Experts of a small language model: 2 picks a token.
Below are experts of layer 4 (counted from 0) of a mixture-of-experts language model. Rows are named router (the router's row for the expert), gate (a neuron's input weights, with its number), up (a neuron's input weights, with its number), down (a neuron's output weights, with its number) and show model dimensions 0-79. Each number is 50 + 15 x the weight over its row's rms, rounded and kept within 0 to 99.
Before each expert's rows: "comes after" lists some tokens at least twice as common just before its tokens as in all text; "gets" lists some tokens that make up at least twice as much of what it gets as of all text. This comes from a sample of Wikipedia text that the model never trained on. Tokens count by the router's weight.

# expert 57
comes after: " ", "9", ",", " United", " in", " South"
gets: "8", "6", "9", "5", "7", "ia"
router:42 19 42 58 44 46 32 46 45 55 04 61 48 64 66 37 57 36 45 59 57 63 38 66 64 40 28 30 70 32 28 62 68 36 58 42 69 35 29 60 62 35 46 32 29 34 65 64 64 36 43 39 50 60 31 36 33 58 31 36 42 69 38 75 75 47 44 55 71 53 40 54 35 60 28 63 60 35 30 64
gate0:26 42 48 50 52 54 46 37 40 57 56 75 57 55 33 44 61 58 42 83 32 29 58 48 44 48 46 33 70 55 59 30 64 53 69 55 55 50 22 47 58 55 46 61 42 46 60 97 65 57 32 67 27 51 73 18 40 19 29 30 43 36 50 60 64 49 58 39 31 46 19 55 53 46 45 56 62 50 59 57
up0:57 77 31 54 37 45 62 59 54 40 47 46 49 52 48 36 33 45 73 58 54 57 43 48 33 50 50 58 52 63 43 55 25 45 56 44 33 45 38 41 56 35 81 36 65 47 48 50 19 34 28 30 44 61 43 87 65 85 57 66 45 63 62 19 26 58 38 53 65 58 38 65 39 38 35 80 58 71 51 44
down0:45 57 89 33 28 45 67 54 27 68 59 38 70 62 47 55 53 70 44 45 74 60 75 38 56 59 47 45 68 46 35 38 35 53 40 59 79 52 62 66 34 37 55 87 49 32 53 44 56 51 45 44 51 68 62 30 24 45 50 59 58 15 59 85 41 34 75 72 57 46 52 87 54 42 79 39 54 53 54 61
gate1:40 55 42 42 61 66 42 42 28 63 44 92 53 53 74 36 38 57 44 68 60 64 46 50 48 51 42 41 97 22 47 46 33 65 54 47 60 38 41 66 62 65 33 31 42 38 54 88 52 16 43 60 55 77 60 45 52 69 42 47 42 66 54 59 51 50 39 39 35 72 44 58 24 56 42 67 59 20 73 42
up1:58 80 39 33 42 30 42 56 54 49 40 35 48 25 45 38 58 38 72 48 81 64 61 50 40 56 69 51 47 36 65 56 68 50 64 81 41 55 27 30 70 48 70 45 40 51 65 52 60 63 31 72 56 31 42 46 65 62 79 42 32 42 50 46 23 38 83 54 63 24 32 50 43 41 38 56 77 51 31 48
down1:59 55 77 77 29 31 53 50 62 63 53 40 75 46 45 93 50 53 65 45 30 45 33 49 58 60 27 83 55 51 50 44 41 40 44 42 56 53 50 29 54 27 37 37 32 58 15 53 51 56 53 37 32 40 84 37 28 45 46 41 37 28 37 66 71 56 45 47 47 36 41 46 59 36 46 34 23 41 43 43
gate2:44 42 49 58 55 53 56 46 37 80 52 65 78 63 54 52 66 05 39 61 37 52 44 43 49 55 32 41 58 21 40 31 73 29 73 40 29 26 56 61 45 45 29 51 41 26 46 74 48 58 21 70 50 51 49 42 34 29 41 43 45 58 20 88 63 33 42 42 42 27 53 42 49 34 63 82 74 48 25 43
up2:40 64 50 86 42 56 44 37 58 61 47 71 72 49 69 47 65 40 26 34 48 56 46 31 76 57 58 19 41 31 46 51 67 24 50 71 55 71 75 53 34 69 73 44 64 47 48 36 46 35 48 46 50 32 53 61 55 45 51 39 53 16 57 51 83 28 34 44 58 35 41 47 55 60 46 55 40 29 45 40
down2:47 58 21 47 49 54 63 59 13 36 56 77 47 40 62 32 54 28 41 54 46 63 38 55 34 49 39 31 78 71 50 69 41 43 63 32 45 46 23 45 48 46 69 28 57 56 78 55 61 37 60 73 49 94 49 57 60 46 58 70 24 35 58 60 54 48 50 49 54 50 31 36 47 66 77 64 33 36 51 69
gate3:25 56 49 67 50 65 49 16 43 59 59 57 31 62 46 54 73 62 36 77 70 52 36 46 37 38 33 44 56 54 36 46 74 47 54 40 55 43 58 84 33 30 66 39 60 54 74 49 65 41 33 73 59 71 44 62 52 67 71 31 30 46 15 60 49 37 55 51 42 68 64 47 29 61 78 57 61 51 54 45
up3:23 50 42 57 47 53 78 58 41 70 69 35 56 37 50 48 39 54 41 68 65 37 52 60 57 48 44 54 23 28 36 44 35 43 46 33 41 59 50 63 31 44 45 31 42 53 53 61 49 37 40 52 48 37 45 60 66 36 18 73 39 70 29 29 51 92 53 60 58 78 61 21 67 60 41 62 33 70 85 48
down3:18 63 29 55 77 73 48 68 39 51 48 45 43 47 63 69 66 49 28 23 57 31 51 37 06 55 51 67 72 27 47 32 57 80 33 69 51 63 65 80 48 57 54 58 35 75 55 37 42 62 55 41 59 52 24 68 53 67 40 42 48 69 45 47 69 53 54 54 53 29 64 36 65 50 57 26 55 69 56 23
gate4:55 34 54 56 34 61 67 24 33 50 74 20 23 48 56 55 34 42 40 61 43 50 18 48 58 48 39 35 34 30 47 73 90 39 68 34 50 48 61 42 28 43 56 22 40 40 40 48 53 34 40 56 17 71 52 30 30 43 39 57 63 73 58 71 46 33 39 67 61 42 45 54 52 69 67 47 65 51 57 42
up4:41 65 45 38 27 54 51 86 61 57 41 59 39 31 46 37 32 80 59 51 65 49 57 50 45 52 53 60 68 69 39 32 40 30 42 48 40 44 39 64 45 44 53 02 37 48 20 65 63 68 55 44 49 66 54 31 63 56 39 68 59 45 55 42 13 52 46 20 47 49 53 66 46 39 52 19 52 50 42 39
down4:21 64 36 75 63 41 46 35 31 59 48 34 39 83 75 41 86 58 72 39 70 62 29 62 57 64 66 43 35 36 58 65 21 57 36 61 68 81 48 55 73 44 45 38 62 60 50 65 29 26 78 29 51 63 64 73 46 58 32 57 60 47 57 21 44 38 53 47 45 56 32 57 50 40 53 40 51 61 56 35
gate5:52 59 72 57 78 67 79 24 24 79 55 55 48 62 25 60 66 53 34 33 45 62 30 54 41 51 25 52 63 37 55 54 69 34 54 47 46 32 34 71 55 58 62 79 32 40 28 59 53 43 37 60 27 62 11 32 56 53 17 43 68 58 46 73 47 43 42 47 29 55 23 52 51 50 58 46 63 59 43 38
up5:44 42 30 53 37 47 35 81 63 44 47 35 61 27 68 47 42 38 41 34 75 37 57 49 67 36 44 43 43 55 38 46 63 68 80 47 40 60 54 19 62 25 60 42 78 41 71 58 78 56 51 44 39 57 64 44 41 28 56 63 37 38 36 16 36 38 58 65 75 44 62 59 60 73 40 57 50 42 65 37
down5:43 70 57 36 51 69 31 36 34 54 38 51 60 43 65 74 55 33 73 62 61 37 65 62 55 44 63 47 52 52 73 51 61 76 77 47 55 67 39 46 16 21 38 42 56 44 36 51 33 47 31 59 51 51 43 41 55 31 46 48 42 40 23 53 49 57 57 42 42 53 44 54 58 30 28 37 48 62 24 69
gate6:40 64 62 59 50 63 33 65 42 58 52 54 43 78 64 35 50 63 69 57 43 53 62 44 27 41 71 47 26 70 45 82 77 56 41 69 78 41 70 58 64 40 42 42 55 34 36 48 47 71 38 60 47 55 57 70 68 48 33 59 52 98 38 30 69 54 50 65 99 46 51 48 24 45 54 46 72 38 26 82
up6:62 55 31 52 32 32 71 58 71 45 50 28 48 38 60 45 45 62 53 57 52 64 50 36 56 61 67 50 27 46 24 56 71 40 41 43 38 56 55 46 43 46 24 35 34 39 54 53 26 24 62 34 51 59 46 39 66 69 49 28 24 42 39 28 45 38 54 43 83 54 56 55 51 27 32 39 42 66 29 47
down6:49 63 54 59 69 28 31 70 71 26 55 53 59 75 61 46 37 14 47 57 47 78 41 52 64 47 66 33 45 30 32 52 55 33 88 71 34 35 30 26 46 73 43 45 38 88 43 39 54 44 57 36 49 37 51 38 52 33 69 48 50 34 19 15 75 27 71 58 52 57 50 40 51 53 44 42 26 39 39 50
gate7:27 34 60 49 38 78 40 33 33 70 56 33 64 33 67 40 65 59 48 72 47 45 59 49 50 54 27 37 62 65 33 44 40 56 53 44 65 47 34 72 71 45 39 41 56 58 88 70 61 14 66 73 50 62 41 40 49 52 47 65 23 66 40 53 34 44 35 55 41 28 60 48 55 76 41 41 30 47 30 70
up7:72 59 47 53 57 32 89 37 60 55 59 85 37 63 45 60 50 52 43 42 55 51 43 35 18 50 64 43 32 38 68 66 55 43 51 40 32 59 71 44 62 39 70 66 53 50 28 38 45 52 58 71 28 38 34 56 52 70 41 45 66 46 55 47 56 34 55 51 52 50 41 53 39 55 23 65 54 54 55 39
down7:43 70 40 65 44 69 44 51 78 54 35 19 50 74 41 70 39 79 56 61 64 58 65 52 56 32 33 71 14 46 52 65 72 67 33 50 58 64 54 59 34 64 54 65 54 14 41 43 64 49 66 32 41 53 62 67 43 42 50 43 36 40 04 58 67 16 40 67 44 67 38 23 66 59 40 38 68 37 25 78
gate8:29 44 60 87 22 72 75 38 52 61 53 39 61 44 64 44 48 41 23 44 26 77 49 41 40 60 57 56 39 45 30 53 48 64 63 61 60 19 52 71 44 44 52 88 53 16 67 48 74 30 54 70 63 58 23 63 42 36 45 43 49 36 28 46 69 52 28 50 48 50 74 48 49 45 47 61 67 32 70 41
up8:49 53 40 56 38 50 42 54 71 67 42 46 71 60 53 52 20 67 29 46 73 78 39 84 56 36 43 41 35 52 51 62 26 89 45 55 41 58 66 52 54 55 40 50 72 59 68 38 78 65 63 36 86 53 54 51 54 16 58 54 53 51 41 40 30 37 36 51 39 78 67 57 71 28 35 40 34 32 37 43
down8:44 40 28 39 48 67 54 71 14 44 69 46 35 58 79 68 56 57 60 47 59 45 49 71 62 36 41 63 81 48 39 59 61 57 48 63 27 59 41 36 81 52 51 51 52 37 79 23 39 55 50 26 34 28 18 69 59 45 26 26 59 76 62 42 39 34 21 52 66 51 34 61 54 89 54 56 45 30 42 39
gate9:47 16 38 41 56 48 81 35 63 65 44 48 89 34 64 23 65 36 56 46 25 70 55 41 49 27 51 36 65 49 28 57 53 42 55 63 46 33 54 58 54 20 43 58 48 33 26 56 61 61 48 57 41 63 39 52 32 18 67 32 47 62 36 55 51 39 73 58 41 52 43 63 53 43 55 52 65 58 39 49
up9:34 33 51 73 47 62 41 73 55 47 48 66 68 51 32 26 48 68 33 41 60 53 47 16 46 60 64 26 24 67 34 40 60 25 52 78 65 36 69 50 22 61 62 70 44 58 51 32 42 56 47 30 33 38 63 27 37 43 39 56 59 19 72 62 50 53 59 35 46 52 60 48 79 52 63 47 31 65 72 41
down9:63 69 21 51 32 48 31 57 53 55 29 78 34 58 66 25 60 60 46 75 81 50 47 71 43 36 57 49 39 48 72 64 49 77 30 51 52 65 60 35 36 62 61 37 50 38 67 36 45 73 50 57 55 48 25 54 50 68 55 96 28 46 41 23 77 22 53 44 60 59 76 38 55 65 43 69 67 74 52 67
gate10:52 43 56 70 44 58 35 56 45 50 55 75 60 64 68 54 42 75 34 57 58 40 32 12 64 46 64 23 23 41 51 38 47 37 49 55 49 32 59 46 38 53 59 31 44 56 65 39 47 38 16 41 60 58 43 55 46 41 68 47 30 56 37 92 45 22 67 71 34 22 24 51 46 77 41 36 53 50 48 50
up10:50 58 58 56 41 25 36 51 43 57 36 60 61 40 65 56 28 43 64 63 54 58 36 29 82 46 64 45 64 56 39 50 17 38 53 48 47 47 47 31 41 35 35 47 34 62 40 29 21 45 55 26 46 46 86 51 39 47 17 53 26 45 68 79 40 53 24 48 56 41 67 28 21 32 59 50 33 64 60 40
down10:53 57 50 71 54 50 68 64 89 64 52 37 28 58 52 54 67 54 53 46 75 57 45 61 56 15 51 43 64 45 51 39 65 40 31 73 45 75 61 37 22 53 38 47 31 62 59 64 51 49 42 69 77 42 38 61 48 66 54 53 62 55 45 50 67 20 50 57 40 82 65 55 32 45 15 63 52 78 47 42
gate11:52 35 60 55 68 57 45 75 37 73 85 51 53 75 24 63 51 64 53 21 53 39 20 31 36 40 39 39 62 56 64 45 26 54 55 58 61 22 20 56 63 46 41 55 63 51 36 29 57 65 40 50 35 76 36 41 61 65 04 53 59 78 57 93 47 20 64 44 34 50 37 63 69 46 74 34 46 40 48 48
up11:53 84 43 49 41 40 51 27 44 51 38 78 56 19 47 44 28 46 62 48 52 37 45 18 75 37 78 48 37 48 41 53 46 50 50 33 51 63 82 35 43 51 36 66 36 47 37 58 36 45 65 52 33 14 93 46 43 84 27 61 56 45 77 27 78 53 29 62 51 34 64 55 63 40 52 77 47 59 41 31
down11:54 73 66 52 40 59 33 46 37 43 60 87 48 65 56 57 91 38 62 64 66 32 72 88 46 52 42 90 58 82 13 54 54 61 76 43 44 29 46 51 45 22 53 33 61 53 67 47 52 59 38 49 44 48 54 58 65 53 37 58 49 80 45 46 46 29 71 54 53 59 62 27 50 40 49 68 44 64 56 57
gate12:46 36 58 55 63 56 65 39 28 88 47 37 54 52 59 47 41 48 48 64 39 67 34 52 59 52 44 62 41 13 61 59 68 51 36 47 65 53 67 50 50 57 53 63 45 45 49 48 83 38 37 62 53 49 40 33 55 40 45 47 35 60 41 61 27 57 44 77 38 27 46 75 57 80 53 70 44 36 28 63
up12:53 47 38 34 51 34 49 83 56 44 41 27 49 42 44 33 37 54 88 42 32 63 53 88 22 36 38 73 59 38 46 56 51 80 20 73 27 28 25 25 60 54 64 61 32 21 43 40 56 62 40 43 44 30 42 43 42 74 70 54 65 47 55 51 43 67 53 33 52 43 65 38 45 45 56 47 59 55 46 81
down12:26 38 59 42 45 14 28 24 72 75 33 34 78 39 71 42 34 40 72 47 55 47 43 51 48 57 44 53 55 45 51 40 46 55 27 30 54 51 51 34 78 45 59 51 55 60 38 56 34 25 65 30 29 53 80 70 56 59 46 43 54 25 43 56 59 61 36 62 40 40 50 56 48 15 42 34 52 49 62 40
gate13:32 49 56 61 43 90 32 59 25 70 72 75 46 67 53 42 47 43 49 48 42 58 39 61 40 30 48 33 33 49 41 59 40 41 48 58 51 44 37 47 48 24 67 43 42 49 72 74 52 29 23 87 37 65 64 37 11 40 38 57 40 74 34 75 40 31 31 47 38 50 30 69 46 59 40 30 58 44 66 48
up13:45 51 74 43 26 48 31 51 58 58 59 60 48 28 54 45 36 77 63 28 51 57 42 60 06 40 39 79 41 32 58 57 94 38 44 74 55 32 50 28 43 36 49 58 54 51 68 43 58 55 31 81 49 51 60 39 19 67 65 58 39 78 36 30 41 37 65 55 49 65 41 65 43 51 48 56 64 53 63 47
down13:41 55 44 49 42 54 20 60 82 32 55 42 54 43 50 55 76 56 91 42 43 46 48 46 45 39 74 70 47 32 68 24 68 42 45 47 62 74 81 39 62 75 50 32 84 56 54 60 31 54 47 39 40 38 53 85 55 82 47 48 52 46 12 67 40 47 46 27 38 40 51 59 27 60 70 82 27 29 43 43